From a checkpoint of a small mixture-of-experts model trained on Wikipedia: width 256.
Below are experts of layer 5 (counted from 0) of a mixture-of-experts language model. Rows are named router (the router's row for the expert), gate (a neuron's input weights, with its number), up (a neuron's input weights, with its number), down (a neuron's output weights, with its number) and show model dimensions 0-127. Each number is 200 + 40 x the weight over its row's rms, rounded and kept within 0 to 999.
After each expert's rows: a language model's description of what the expert responds to. This comes from a sample of Wikipedia text that the model never trained on.

# expert 15
router,242,158,266,254,163,211,142,144,218,241,155,248,171,259,155,258,229,236,154,271,250,162,174,239,253,209,166,179,260,228,224,243,178,136,203,192,156,209,184,149,213,266,156,171,171,153,266,269,157,144,264,170,251,262,176,253,176,163,255,238,138,201,164,236,184,196,147,247,209,238,200,150,182,259,243,144,184,146,179,240,228,202,157,181,226,233,236,221,251,254,227,232,242,193,165,240,167,154,158,202,204,241,166,233,148,223,181,227,182,215,252,164,219,253,174,176,260,149,142,134,166,228,188,181,173,137,216,255
gate0,191,168,154,302,171,241,112,161,201,161,204,160,218,283,215,281,177,154,276,176,245,152,197,242,182,138,177,255,230,178,138,114,241,178,182,207,126,186,205,208,182,180,152,136,112,238,213,142,260,222,184,149,199,241,266,134,185,217,191,255,169,176,240,251,224,212,210,201,202,241,203,249,180,252,255,207,243,245,209,170,198,221,167,233,199,109,200,175,232,213,282,216,241,164,178,151,215,142,204,241,178,164,202,224,246,260,192,182,253,187,121,198,132,175,277,202,281,199,210,192,221,218,197,159,158,243,149,179
up0,180,213,221,134,197,231,178,205,203,227,143,166,228,199,193,205,178,171,185,119,192,191,160,167,238,261,266,161,176,274,289,204,189,225,294,149,176,195,233,153,177,194,172,101,199,165,213,161,177,172,197,221,237,196,185,168,300,245,238,202,178,213,165,181,134,115,215,255,231,210,213,203,189,189,213,223,184,237,181,281,249,184,216,238,141,123,230,198,236,248,132,272,227,184,156,143,247,202,188,260,230,173,212,188,222,218,176,234,187,194,205,200,194,135,147,259,203,175,175,160,173,267,210,161,203,244,272,160
down0,179,117,238,230,234,156,209,263,238,209,232,200,222,194,194,249,208,184,155,244,114,229,257,224,185,191,191,194,230,164,228,248,272,242,181,222,221,233,203,220,228,280,231,150,270,233,249,217,269,210,203,186,165,183,206,214,205,184,179,195,170,197,236,204,182,200,232,215,310,208,213,224,252,201,223,191,210,159,176,185,211,225,225,264,152,160,189,194,203,155,210,190,198,198,180,229,185,213,183,200,164,181,193,155,211,169,246,220,202,105,145,220,119,247,223,244,204,215,240,270,240,178,140,204,187,288,140,166
Dashes, arrows, table rule rows and years in tables such as 19–76, plus scattered awkward word pieces like po in poisoned.

# expert 4
router,225,164,181,223,148,87,102,186,216,245,149,227,167,226,195,259,239,215,143,237,234,181,171,152,287,229,188,164,243,234,208,280,151,150,252,221,178,249,241,190,179,239,152,158,146,167,267,229,148,176,219,191,206,202,131,266,170,154,184,217,166,177,151,209,241,207,181,219,104,178,208,169,208,229,236,187,252,186,162,220,221,190,151,145,248,222,238,190,266,244,230,251,226,149,165,249,165,206,241,244,231,240,186,225,149,235,191,253,201,209,207,141,181,217,158,187,232,166,188,141,175,212,170,192,156,177,275,219
gate0,145,242,164,227,116,155,185,181,234,130,232,267,179,219,236,160,191,158,209,254,208,234,265,200,219,179,230,201,127,107,241,219,209,116,185,137,168,233,161,241,181,168,173,235,199,169,244,166,174,191,183,254,218,185,154,219,183,178,259,125,177,223,158,202,193,200,206,229,157,204,223,223,194,209,208,165,245,126,250,202,175,190,133,163,213,205,222,264,243,262,219,258,199,193,186,155,201,196,239,206,186,227,126,242,127,266,300,108,151,204,180,105,176,222,229,187,232,215,186,225,191,183,235,196,236,205,219,178
up0,137,240,129,158,192,199,174,167,233,164,164,212,182,177,183,234,287,313,140,238,257,178,194,184,296,244,252,246,166,154,213,206,194,235,119,189,201,203,201,215,123,216,235,153,243,260,201,199,194,212,224,236,197,205,182,178,174,157,178,192,225,248,254,205,136,228,263,195,165,238,214,293,211,219,218,193,186,281,231,133,240,178,206,222,195,188,345,151,180,232,240,241,239,205,188,205,198,200,183,152,258,193,269,183,242,259,204,278,244,155,232,241,153,138,241,217,241,158,173,214,173,179,262,228,248,217,246,241
down0,207,308,210,146,135,176,194,206,143,183,147,205,230,252,144,179,167,168,204,145,176,199,178,196,248,187,188,286,251,241,243,190,218,218,219,152,204,154,212,204,168,169,304,192,259,256,281,191,196,248,206,263,190,200,190,216,138,268,175,255,154,291,200,252,225,157,153,229,160,201,194,251,137,142,174,203,194,208,222,222,127,165,168,138,218,246,136,224,245,232,203,222,140,170,218,236,242,242,226,247,211,198,199,233,106,236,200,136,198,181,189,216,180,242,161,271,214,202,214,181,137,187,164,138,199,200,202,235
Suffix pieces completing a word after its stem, such as ing in thing, ation, ed, plural s, ords in Words.

# expert 13
router,205,97,268,221,166,173,210,185,205,255,208,318,185,233,151,262,201,208,179,226,209,192,150,173,267,232,220,184,222,191,232,186,168,182,221,197,159,203,226,120,179,197,179,175,143,147,210,231,273,118,203,142,240,278,219,238,179,196,231,214,149,125,162,205,229,91,126,236,183,213,245,213,196,253,217,170,256,204,214,205,235,238,201,222,200,215,204,197,236,243,184,206,214,146,126,234,148,118,170,177,230,223,182,222,195,131,208,230,138,182,266,158,297,232,197,203,215,200,181,189,157,204,270,185,174,199,218,225
gate0,284,137,119,228,187,227,216,173,184,186,146,163,227,217,179,187,177,211,151,171,222,226,173,203,199,221,235,169,170,195,206,203,191,233,196,174,177,241,192,307,206,209,221,217,195,251,143,206,285,139,208,222,174,166,260,220,300,272,224,162,209,195,217,204,175,190,181,217,178,222,197,166,160,212,179,231,157,227,154,272,192,190,150,179,190,253,166,215,225,258,198,212,218,191,171,244,152,126,153,165,247,139,264,201,195,208,205,191,196,137,170,179,147,198,195,234,167,251,182,213,205,305,197,174,202,256,128,217
up0,176,230,207,146,151,177,186,157,156,208,188,175,191,201,118,229,197,236,160,181,180,196,229,198,134,256,221,219,145,221,246,105,267,221,195,184,160,178,201,141,139,194,126,179,201,248,223,220,258,259,151,177,190,164,207,178,202,224,236,213,206,169,261,140,190,187,188,211,188,229,244,196,221,237,133,217,162,231,228,223,210,112,192,280,189,178,248,210,210,204,213,189,294,128,212,258,236,163,254,217,229,198,173,238,212,115,212,210,142,169,216,223,230,244,194,116,168,198,201,178,193,140,301,195,216,152,220,162
down0,231,207,263,240,177,208,259,197,274,227,199,258,184,263,220,304,178,229,216,153,206,112,154,194,221,211,248,190,113,227,243,147,240,214,217,220,191,145,132,123,165,201,199,259,180,112,188,233,206,214,215,238,217,231,242,212,160,147,157,204,275,212,181,262,207,99,141,155,194,236,215,195,200,156,153,274,113,175,258,181,233,254,116,204,228,210,185,162,155,166,191,134,145,205,136,169,226,176,272,146,226,194,200,168,179,160,144,286,203,244,227,153,183,207,191,176,205,189,193,202,240,252,154,164,157,260,174,229
Table pipes, list dashes, line breaks, section heading marks and label colons or semicolons in tables, lists and award summaries.

# expert 1
router,236,152,254,237,172,198,148,145,207,246,155,246,177,246,156,253,229,245,149,263,249,163,154,229,251,225,162,178,251,226,233,241,169,150,205,183,153,202,177,154,217,268,157,168,161,132,261,275,161,148,265,162,263,259,164,252,185,153,235,245,144,207,176,244,191,178,148,233,209,249,191,139,185,249,229,150,196,145,174,247,228,208,146,160,230,226,231,226,256,252,236,227,254,184,151,243,158,157,149,202,214,248,174,238,153,216,181,228,191,215,251,178,213,255,172,173,248,139,151,139,169,232,217,190,166,136,207,245
gate0,197,237,163,257,201,168,114,261,179,142,255,231,146,189,202,206,224,114,152,156,175,216,198,175,148,219,265,154,172,242,216,167,202,195,161,151,173,148,224,219,130,270,169,210,226,146,227,221,194,148,234,185,106,81,168,192,155,159,156,192,118,213,252,200,151,137,206,149,176,205,168,233,247,235,192,205,170,212,200,221,281,222,254,207,212,138,168,205,210,186,185,194,133,188,143,234,191,131,255,231,160,135,198,252,148,228,173,230,194,213,196,142,151,212,178,250,153,220,102,241,211,227,144,205,221,180,200,159
up0,147,214,219,175,245,245,239,234,254,162,182,247,180,145,145,196,194,257,164,200,150,259,120,212,212,212,125,227,179,238,195,239,202,190,156,199,241,149,196,181,215,230,198,113,185,230,288,185,236,215,198,226,203,203,239,134,193,255,160,243,174,214,216,251,212,258,161,216,187,177,283,211,170,228,237,238,192,230,227,187,194,273,185,179,204,169,186,109,233,200,236,189,247,144,213,217,305,209,258,169,209,228,177,165,235,244,191,206,240,243,125,224,138,252,195,189,223,197,136,268,141,172,192,62,233,204,179,167
down0,233,225,268,170,226,180,221,103,176,178,169,250,182,277,196,248,168,214,238,223,164,212,167,234,259,118,207,228,262,135,215,192,193,188,251,242,253,242,189,197,142,158,159,236,175,241,271,235,104,206,267,170,253,205,214,167,209,161,242,184,205,186,206,287,185,236,218,232,152,245,184,254,292,200,179,195,222,191,188,217,189,204,175,219,266,193,245,198,201,214,183,238,243,222,201,205,209,181,205,206,179,207,255,164,213,168,229,200,186,207,210,232,139,169,212,251,213,188,162,213,252,167,204,215,167,287,198,153
Mixed tokens with no clear core, often common nouns like man, daughter, car, the pronoun she, and commas.

# expert 22
router,234,186,232,225,166,212,155,160,238,213,160,214,182,244,187,258,210,202,143,225,309,117,186,215,269,182,176,217,250,268,233,262,151,207,249,159,185,201,272,177,224,214,178,181,157,136,267,204,245,181,227,123,232,241,196,258,177,175,220,243,162,209,199,260,261,196,190,208,225,193,191,144,243,244,230,198,237,134,80,195,230,236,140,204,146,278,212,234,282,247,237,181,228,207,179,229,196,146,280,202,175,245,202,263,151,183,192,250,149,211,182,252,230,246,193,195,237,173,140,159,182,174,185,167,175,103,191,220
gate0,207,199,203,154,252,111,175,242,245,130,167,214,261,233,133,177,226,172,191,211,192,171,206,187,217,247,157,219,259,221,216,232,171,162,263,237,126,173,195,160,177,177,266,245,148,173,178,186,227,126,214,242,228,225,167,235,237,122,187,154,258,223,166,164,180,288,195,209,260,261,267,137,132,228,168,208,223,196,212,170,171,228,197,203,193,140,202,228,185,194,219,193,187,199,163,165,231,240,292,224,138,288,157,160,187,209,130,250,159,133,198,178,247,252,230,170,151,153,178,241,210,282,269,240,216,223,83,161
up0,184,178,211,184,142,211,244,169,203,233,254,206,224,187,276,233,160,209,199,181,225,197,151,224,214,222,149,288,215,171,186,180,197,171,190,230,219,213,266,190,174,226,173,185,200,161,167,241,204,221,138,189,201,202,215,156,197,176,187,214,243,208,191,236,255,271,115,159,167,177,251,250,196,136,141,216,103,209,266,247,152,191,207,245,260,244,205,210,209,307,86,92,185,174,188,163,221,188,140,170,244,184,209,248,212,229,227,215,201,250,299,211,206,218,143,134,213,171,114,268,244,165,232,186,236,218,149,193
down0,210,132,227,103,144,152,200,172,228,146,208,150,243,180,190,173,277,232,155,205,199,155,204,220,168,215,254,137,192,229,257,168,338,194,175,187,163,211,218,191,267,221,250,204,220,145,152,215,263,138,210,200,269,215,126,207,235,192,244,178,184,206,160,191,165,229,245,316,189,123,186,204,260,214,232,147,218,225,177,246,233,204,217,206,201,183,245,269,204,194,273,206,227,211,197,169,248,221,269,212,171,103,144,193,236,185,281,222,164,193,221,245,162,196,245,181,224,144,181,156,198,142,110,270,198,268,215,261
Given names like Jo, Ann, Alex, Mary, and inner syllable pieces of foreign names, such as ay in Nayuha.

# expert 18
router,255,148,234,228,172,207,153,142,195,233,147,262,159,249,164,238,208,236,146,250,246,162,158,223,236,230,189,208,254,233,229,241,155,148,177,192,159,212,197,159,248,254,177,155,181,147,251,268,211,164,247,156,232,241,173,215,191,175,208,250,157,169,177,225,182,199,160,189,168,222,201,142,176,235,225,156,186,146,155,239,246,203,142,137,198,243,261,245,258,255,218,227,238,210,162,224,189,132,144,206,214,271,196,253,172,254,174,240,200,214,227,209,188,244,156,160,239,138,141,155,184,215,277,181,160,155,148,240
gate0,195,233,151,209,187,231,160,197,204,172,181,241,189,215,150,158,211,184,231,240,181,172,220,280,234,141,194,235,184,160,241,200,133,119,199,172,192,195,152,221,279,211,193,123,258,220,231,238,93,170,214,187,210,217,232,191,282,167,181,220,217,235,256,127,212,155,164,250,213,279,247,141,221,220,183,212,165,178,225,178,208,238,161,233,173,205,181,227,264,224,188,172,184,222,198,186,154,230,228,261,189,168,163,284,180,268,153,167,193,235,230,274,170,183,191,222,288,204,170,215,189,149,253,170,157,209,169,213
up0,226,236,213,186,168,204,168,224,259,201,216,205,159,191,212,237,181,151,253,169,216,221,242,198,224,191,296,190,134,126,218,217,155,165,145,168,254,234,253,186,214,253,164,182,182,228,178,142,153,174,233,205,222,174,241,162,227,183,172,130,216,191,154,256,242,268,211,170,185,219,213,210,180,208,269,209,141,154,174,188,221,173,185,232,203,188,157,138,208,231,247,222,223,214,134,153,199,143,153,241,159,203,187,168,134,209,169,207,254,173,218,118,147,180,195,206,245,239,262,188,275,201,242,159,206,140,225,174
down0,155,199,267,154,264,183,196,173,99,186,212,185,212,225,146,190,167,151,200,224,149,197,172,227,132,145,167,205,215,148,244,258,289,188,249,223,244,184,228,250,253,135,199,171,205,208,267,229,196,287,192,259,214,163,226,237,257,156,165,202,159,244,171,186,161,233,232,262,243,169,240,135,242,217,171,119,190,216,168,211,204,188,217,199,202,250,213,151,130,266,165,284,160,160,166,189,216,255,203,202,152,240,256,152,245,282,239,163,247,203,212,189,157,214,178,222,194,199,237,150,188,170,204,222,258,217,184,173
Nouns and adjectives in institution or place names and roles, such as University, National, State, city, teacher, student.

# expert 17
router,237,133,262,241,205,210,162,137,198,227,152,234,181,233,180,244,261,250,146,254,240,155,168,167,186,215,179,151,254,242,203,192,158,155,148,152,179,242,166,157,231,240,156,177,182,132,254,255,144,151,239,169,288,217,145,226,207,143,256,239,176,216,141,206,200,186,141,220,190,238,185,154,166,215,220,152,279,94,180,238,232,185,123,187,250,226,259,232,231,222,210,239,255,185,162,216,178,142,146,217,135,267,148,230,172,221,206,239,182,244,244,202,239,206,139,195,243,157,150,168,160,213,258,168,177,163,242,249
gate0,232,238,173,224,184,195,261,164,224,181,212,191,237,207,228,258,190,231,213,187,232,219,139,169,242,204,190,227,188,217,202,239,149,144,122,179,251,232,179,199,221,184,202,198,188,221,271,170,193,230,218,182,142,184,174,218,211,174,107,195,233,265,123,221,191,183,245,175,134,242,240,243,247,209,213,235,239,225,216,137,267,254,233,157,162,193,211,213,283,175,210,212,205,171,192,154,134,220,226,198,180,217,187,144,263,239,204,239,177,162,119,157,183,192,158,201,262,204,233,173,229,192,191,237,163,165,242,220
up0,235,232,211,159,250,160,211,147,245,182,222,226,171,158,201,207,274,258,260,235,206,164,241,235,205,207,183,285,194,250,163,170,205,223,228,227,172,195,221,216,257,206,225,171,227,264,195,236,228,279,200,224,284,237,135,171,152,176,240,210,197,236,262,201,200,200,231,212,216,186,230,238,178,138,159,144,241,198,227,169,154,203,168,161,273,243,182,208,143,250,242,186,166,182,161,189,204,266,268,183,265,218,153,224,199,182,89,218,221,170,221,233,168,220,164,237,228,192,254,233,217,267,188,226,208,229,226,141
down0,198,133,203,243,205,188,186,226,237,171,236,190,194,214,226,282,208,234,172,222,153,223,133,154,157,215,180,162,193,134,195,140,186,188,225,244,191,262,239,210,192,191,186,160,172,146,211,206,165,118,163,250,180,159,130,220,131,258,239,186,163,261,268,197,252,249,246,169,227,226,216,124,193,195,192,226,207,265,213,178,200,222,150,152,218,184,185,211,126,198,180,150,242,128,173,189,248,120,199,155,273,223,99,191,203,254,191,207,202,202,251,169,233,209,176,218,172,245,141,189,181,254,160,207,171,189,158,188
Main verbs and common head nouns in narrative prose, such as was, were, had, became, released, sons, group, series, first.

# expert 8
router,243,159,252,254,170,193,148,143,207,248,145,259,174,259,155,267,215,260,155,260,252,167,169,249,242,197,162,184,254,234,210,244,152,140,209,196,156,195,191,162,216,263,160,166,154,125,254,266,169,144,261,174,249,260,172,249,182,145,237,240,142,192,172,231,191,189,143,232,216,243,190,133,183,248,223,150,186,143,179,241,225,215,148,154,214,220,238,211,246,248,234,236,251,183,149,246,170,146,148,210,216,242,159,237,138,201,183,230,199,217,250,188,231,259,172,182,251,152,145,142,176,238,209,188,162,142,210,241
gate36,296,158,264,217,242,155,257,280,180,221,260,213,198,164,189,248,177,116,131,249,181,186,241,117,222,179,181,230,171,214,256,265,137,200,209,214,200,197,207,184,182,174,211,245,178,150,230,185,180,191,122,161,248,198,167,196,141,192,276,227,215,195,237,234,188,177,172,169,211,223,217,161,205,184,185,172,233,171,133,263,171,243,171,218,213,204,235,231,204,176,201,135,150,177,218,188,226,184,194,207,238,172,171,143,231,256,218,309,200,248,131,208,191,194,254,255,171,238,163,193,222,215,192,170,221,256,233,220
up36,221,174,272,185,232,262,231,231,188,147,214,254,186,171,150,102,217,176,174,130,220,133,156,200,240,197,252,178,178,240,260,168,245,241,220,184,162,189,192,240,243,181,226,161,190,212,225,215,137,151,232,147,158,211,266,235,167,187,120,235,224,190,205,166,170,218,155,170,198,245,153,188,200,137,286,202,158,237,244,226,158,195,123,160,143,129,155,223,198,200,220,264,270,195,181,299,117,174,215,245,161,280,209,180,185,158,159,207,268,221,235,189,163,188,180,213,130,177,228,195,202,180,148,219,204,208,241,132
down36,188,229,167,250,210,175,296,167,135,205,194,204,278,185,189,180,201,196,166,150,196,178,236,243,180,155,214,177,131,229,207,154,217,204,232,300,211,158,173,198,275,247,229,240,177,189,194,173,204,230,166,195,166,265,196,224,237,200,190,216,156,159,222,184,167,187,269,226,169,241,125,208,138,144,235,200,191,194,217,203,184,292,131,169,215,143,264,177,136,171,181,179,131,201,215,239,201,189,211,159,210,210,310,170,210,231,239,166,245,249,194,221,138,267,265,172,240,175,219,170,238,151,240,174,147,159,158,159
Sentence periods, table pipes and month names like April, October, plus the th piece in orthodox or orthographic.

# expert 19
router,212,215,180,248,156,153,153,184,199,269,136,253,191,268,134,225,178,248,165,237,251,127,156,185,199,168,173,184,225,214,237,242,213,144,233,150,161,277,120,197,183,240,163,175,162,212,283,200,140,205,220,190,208,197,204,212,136,167,251,251,184,226,239,225,225,140,184,229,94,220,195,164,115,220,127,207,206,146,153,180,245,179,183,198,199,258,249,172,275,287,211,252,185,191,158,207,171,196,229,138,176,199,165,161,123,217,171,241,191,145,219,283,239,205,173,173,237,194,197,189,183,262,172,178,190,180,208,255
gate0,173,234,239,231,165,176,199,183,250,198,176,151,241,239,147,168,151,206,221,221,213,289,194,247,213,149,158,270,212,220,173,208,188,235,179,198,209,139,209,280,191,202,143,185,224,208,181,219,251,263,198,167,151,173,165,207,256,153,226,238,191,242,236,204,270,196,184,238,221,299,202,173,250,203,208,243,211,190,159,171,150,234,219,186,238,155,197,233,205,230,168,276,147,219,200,206,191,172,159,249,172,243,228,206,267,251,90,172,273,207,206,241,291,204,205,131,185,242,157,179,198,215,169,213,190,150,154,195
up0,219,174,189,191,164,202,260,220,239,238,192,152,251,204,222,213,175,234,275,138,193,147,190,214,188,175,216,195,172,274,181,243,229,197,244,162,152,139,287,228,229,241,192,202,242,167,221,164,187,221,286,184,247,241,235,280,230,191,190,275,213,177,219,201,155,205,276,174,221,235,243,121,199,249,211,193,154,205,172,242,157,112,182,214,175,169,178,270,198,176,129,171,195,162,294,187,204,211,212,235,165,201,226,188,170,114,178,237,127,205,148,152,195,233,214,217,188,188,264,194,223,208,255,176,212,224,277,167
down0,250,168,173,174,153,163,243,197,128,239,227,192,227,199,257,234,129,152,245,179,246,216,159,208,144,220,223,237,217,269,170,251,202,144,211,161,248,117,251,114,216,158,231,211,199,199,188,134,208,205,178,247,195,187,173,161,203,191,183,216,235,172,268,300,189,214,192,181,207,266,168,180,225,218,162,213,152,220,209,222,221,164,237,223,195,115,162,267,237,177,199,128,139,163,174,171,147,146,187,203,179,216,228,224,238,277,182,192,247,210,185,155,131,153,181,236,213,242,181,169,304,205,220,135,245,182,246,206
Final pieces of surnames and foreign or rare words, such as -ler, -ford, -son, -ary, -an, as in Daimary or Zetterstedt.

# expert 21
router,234,147,263,246,180,179,182,155,227,241,191,240,156,241,173,246,224,266,173,249,241,173,159,243,251,228,167,185,228,258,209,257,136,150,232,234,173,202,178,160,239,246,159,175,162,154,231,267,177,171,301,150,235,261,168,256,154,147,232,236,169,233,186,221,231,218,182,307,248,238,195,155,191,269,195,138,202,195,155,225,217,214,115,148,217,184,231,204,258,276,224,254,248,216,151,223,157,151,184,180,187,235,177,209,148,228,150,230,241,195,231,152,215,281,139,170,243,134,137,157,211,218,253,177,185,138,199,252
gate0,174,133,164,165,218,266,268,255,231,186,214,258,177,239,219,275,202,132,252,300,195,173,154,219,138,230,164,164,282,187,199,213,239,221,221,221,262,232,223,166,152,196,179,122,161,226,182,221,206,160,193,173,285,191,199,193,150,146,179,172,221,264,170,303,214,188,261,290,187,144,164,220,215,200,240,214,217,310,118,240,205,214,201,206,198,268,146,208,204,223,208,267,190,221,177,247,204,200,173,159,167,131,206,223,161,90,213,219,214,223,250,214,171,225,216,178,220,157,220,264,192,234,190,228,198,217,209,277
up0,210,186,202,211,265,188,173,174,163,258,228,181,221,232,175,216,233,233,235,214,173,135,197,220,207,264,228,150,213,219,272,228,198,255,212,207,118,208,190,179,281,169,125,160,211,118,100,199,158,239,191,242,161,212,194,158,163,164,277,141,209,192,139,230,152,197,192,209,223,229,140,137,275,220,134,156,179,144,208,173,240,178,239,185,156,256,220,241,197,161,235,142,263,240,231,206,245,228,252,209,147,180,174,204,217,287,154,197,177,193,178,153,136,203,231,188,147,238,164,139,257,118,107,158,244,140,202,213
down0,222,154,188,210,175,119,179,247,168,238,219,192,220,252,191,135,179,179,188,155,196,163,148,222,225,204,228,263,133,210,259,244,199,244,324,234,188,170,213,128,212,163,161,207,165,188,215,229,162,190,246,224,227,125,136,233,258,191,202,271,215,225,235,236,167,155,171,207,161,224,208,268,201,194,205,185,162,170,219,165,243,237,214,213,135,158,131,238,216,221,221,215,240,152,239,194,164,210,198,219,214,118,158,142,157,220,166,221,181,210,202,178,151,215,179,225,116,189,170,216,228,222,244,119,211,166,242,180
Commas after clauses, appositives and in thousands such as 20,000, plus the articles a and an, and is.

# expert 11
router,215,183,292,243,233,215,102,152,214,257,188,263,209,222,112,249,241,278,139,284,234,170,206,257,220,165,110,222,202,240,229,222,117,196,191,161,198,261,259,166,209,291,179,179,163,189,272,284,158,139,234,198,205,203,177,228,181,169,200,229,169,114,133,311,199,212,167,215,239,214,168,199,209,225,224,160,168,173,231,234,209,198,160,194,224,219,209,251,238,234,203,221,232,244,158,207,138,188,159,164,231,202,202,221,184,238,177,228,194,193,227,237,190,237,103,187,220,183,139,105,175,249,233,208,147,152,205,234
gate0,161,246,234,267,192,211,173,234,126,180,227,127,216,162,219,206,219,195,196,221,234,257,254,197,281,218,262,215,194,165,212,275,206,199,200,257,224,217,259,192,230,235,162,315,180,246,138,192,217,205,159,214,192,214,184,170,160,188,246,191,219,182,131,268,153,211,249,114,125,195,219,210,166,207,153,253,236,174,176,216,206,251,215,254,166,185,245,156,208,125,182,209,132,202,229,282,182,253,234,199,199,159,136,172,215,180,208,202,260,288,171,205,227,157,153,234,219,203,275,220,153,252,281,184,176,233,119,273
up0,231,226,228,171,141,172,200,233,202,188,190,196,233,199,189,228,209,258,184,243,161,196,153,215,254,205,198,172,197,174,222,264,167,150,153,208,142,304,246,215,189,180,254,227,297,208,248,171,257,212,162,182,218,249,155,162,173,211,267,228,196,189,204,298,146,273,241,217,191,213,242,192,201,151,250,117,194,272,168,128,261,181,181,165,167,133,182,230,169,196,228,199,189,250,215,226,99,228,169,220,176,173,230,173,254,184,168,200,137,112,149,174,203,133,239,218,144,213,235,217,254,194,200,118,160,133,73,134
down0,231,261,254,215,201,195,230,179,105,265,192,160,248,210,156,171,232,243,323,169,255,186,269,253,211,233,175,225,196,228,195,191,180,228,224,218,179,232,182,201,251,193,241,214,202,213,208,247,234,269,239,241,183,164,217,185,234,211,196,142,207,230,185,190,157,228,230,265,229,188,211,178,254,175,256,149,81,185,250,198,173,234,215,236,221,208,247,147,162,201,166,275,144,173,207,226,145,120,155,259,195,220,192,188,194,223,182,209,273,201,155,208,225,116,212,180,148,282,290,167,245,278,164,113,255,202,233,187
Number pieces in dates, years, scores and table statistics, such as 20 and 19 in years, 6–10 records, 103–94.

# expert 20
router,238,159,255,250,190,202,141,125,245,234,163,263,163,261,155,256,192,240,152,235,242,156,148,199,248,204,184,149,248,212,205,269,170,122,150,168,165,201,167,151,245,271,171,196,154,159,262,275,139,152,274,185,228,276,165,257,171,172,214,227,134,170,186,242,180,187,169,232,219,247,235,172,200,247,221,148,163,131,175,238,209,226,170,149,242,232,253,234,252,238,235,231,255,184,160,240,164,167,162,203,214,239,186,254,175,200,159,228,225,180,224,173,238,233,129,179,250,152,145,160,172,228,238,206,173,145,228,235
gate0,168,192,154,194,217,144,204,203,181,297,210,224,138,253,150,195,225,173,244,178,232,152,154,217,222,231,154,221,253,296,208,190,220,180,202,224,228,187,174,169,216,212,246,233,189,170,205,196,152,232,195,255,138,267,169,239,207,228,132,158,237,282,151,234,144,170,199,243,144,209,193,220,164,177,178,205,189,256,184,222,168,267,255,225,271,143,190,220,200,264,153,209,297,167,208,160,139,169,226,257,157,216,159,222,152,162,129,85,226,188,143,136,186,140,187,162,183,282,213,196,240,229,170,183,202,198,256,257
up0,144,254,169,183,181,107,203,171,172,128,196,261,188,201,246,246,153,237,273,228,207,168,208,176,199,178,204,240,130,165,236,197,173,147,281,291,179,238,223,148,218,233,196,208,176,219,224,224,164,267,263,190,163,198,192,237,201,123,191,206,185,137,238,161,182,250,174,198,241,248,255,221,191,196,270,225,234,167,227,158,258,240,140,268,187,250,139,264,192,171,183,179,253,244,241,245,187,217,207,200,213,175,211,233,277,197,203,223,230,155,214,147,182,246,164,244,173,169,245,237,123,199,230,209,229,221,191,181
down0,197,195,118,222,151,207,185,215,155,266,206,246,251,187,129,214,240,196,177,189,201,283,193,186,224,177,161,156,246,261,142,182,254,116,149,241,134,179,184,109,194,168,235,185,201,228,206,170,145,211,189,301,222,200,150,156,155,299,191,264,260,206,210,220,231,275,202,132,165,203,193,188,218,204,199,170,248,145,184,233,144,176,177,261,194,188,171,137,250,149,236,224,175,182,202,182,172,269,165,199,196,215,281,231,255,202,197,231,206,179,169,172,201,191,219,214,191,131,172,190,154,157,219,153,197,140,160,228
Auxiliaries and adverbs like was, is, also, not, been, the suffix ly (presently, similarly), and table row ends.

# expert 16
router,204,192,272,209,199,190,159,132,217,239,182,246,161,252,104,273,160,214,166,218,241,185,210,191,209,234,205,191,196,212,215,229,212,155,86,192,152,184,197,190,176,240,159,200,193,127,199,242,175,98,246,213,206,263,198,228,218,156,206,228,141,128,152,257,227,97,150,254,213,251,206,202,206,203,236,150,201,160,177,213,237,198,202,223,222,210,178,175,253,225,186,210,228,225,165,284,161,180,191,229,307,213,175,234,138,167,175,221,146,246,239,150,226,272,157,221,253,165,139,162,187,202,297,181,155,133,168,259
gate0,214,147,190,198,205,196,172,164,178,215,161,206,244,214,98,235,178,271,205,228,196,158,156,175,212,157,175,174,176,182,235,159,172,226,150,228,223,170,216,238,218,208,195,229,217,208,168,238,163,145,196,187,193,210,190,147,249,214,150,274,204,209,181,179,216,160,174,310,229,240,202,279,213,200,213,256,143,201,202,223,168,203,147,191,285,268,156,178,142,191,245,243,206,244,166,166,223,154,151,233,184,218,198,216,151,212,233,151,191,177,216,211,205,215,252,97,232,174,226,224,218,233,253,197,193,202,153,198
up0,188,217,242,101,176,195,215,152,250,272,196,167,139,187,252,206,160,200,166,247,245,171,221,284,140,188,261,186,225,234,160,217,212,257,157,237,164,173,215,210,218,232,253,271,296,150,199,218,178,150,189,219,194,172,163,197,221,231,264,221,159,232,188,136,203,185,274,196,192,180,169,169,147,215,214,201,291,224,176,194,185,211,176,258,243,220,181,199,227,220,177,162,208,129,213,237,213,206,164,159,183,222,211,194,198,126,166,151,173,188,220,222,186,218,156,222,175,215,220,250,199,192,226,215,209,269,203,151
down0,186,195,245,121,138,167,233,233,204,223,154,184,222,205,216,118,217,204,163,230,275,204,207,231,199,164,168,197,201,189,223,302,163,220,181,212,219,190,208,162,273,131,217,194,232,213,138,179,172,198,216,222,153,195,214,146,206,184,271,252,241,110,165,195,214,169,211,223,183,281,158,232,125,202,144,168,218,163,202,145,194,271,166,118,203,187,193,212,224,243,256,112,257,202,203,219,163,221,197,186,164,209,206,162,203,277,149,63,173,153,215,211,158,214,160,177,182,139,215,204,218,231,195,264,231,154,171,217
Bare spaces, opening parentheses, dashes and slashes just before numbers, mainly in tables, climate data and election results.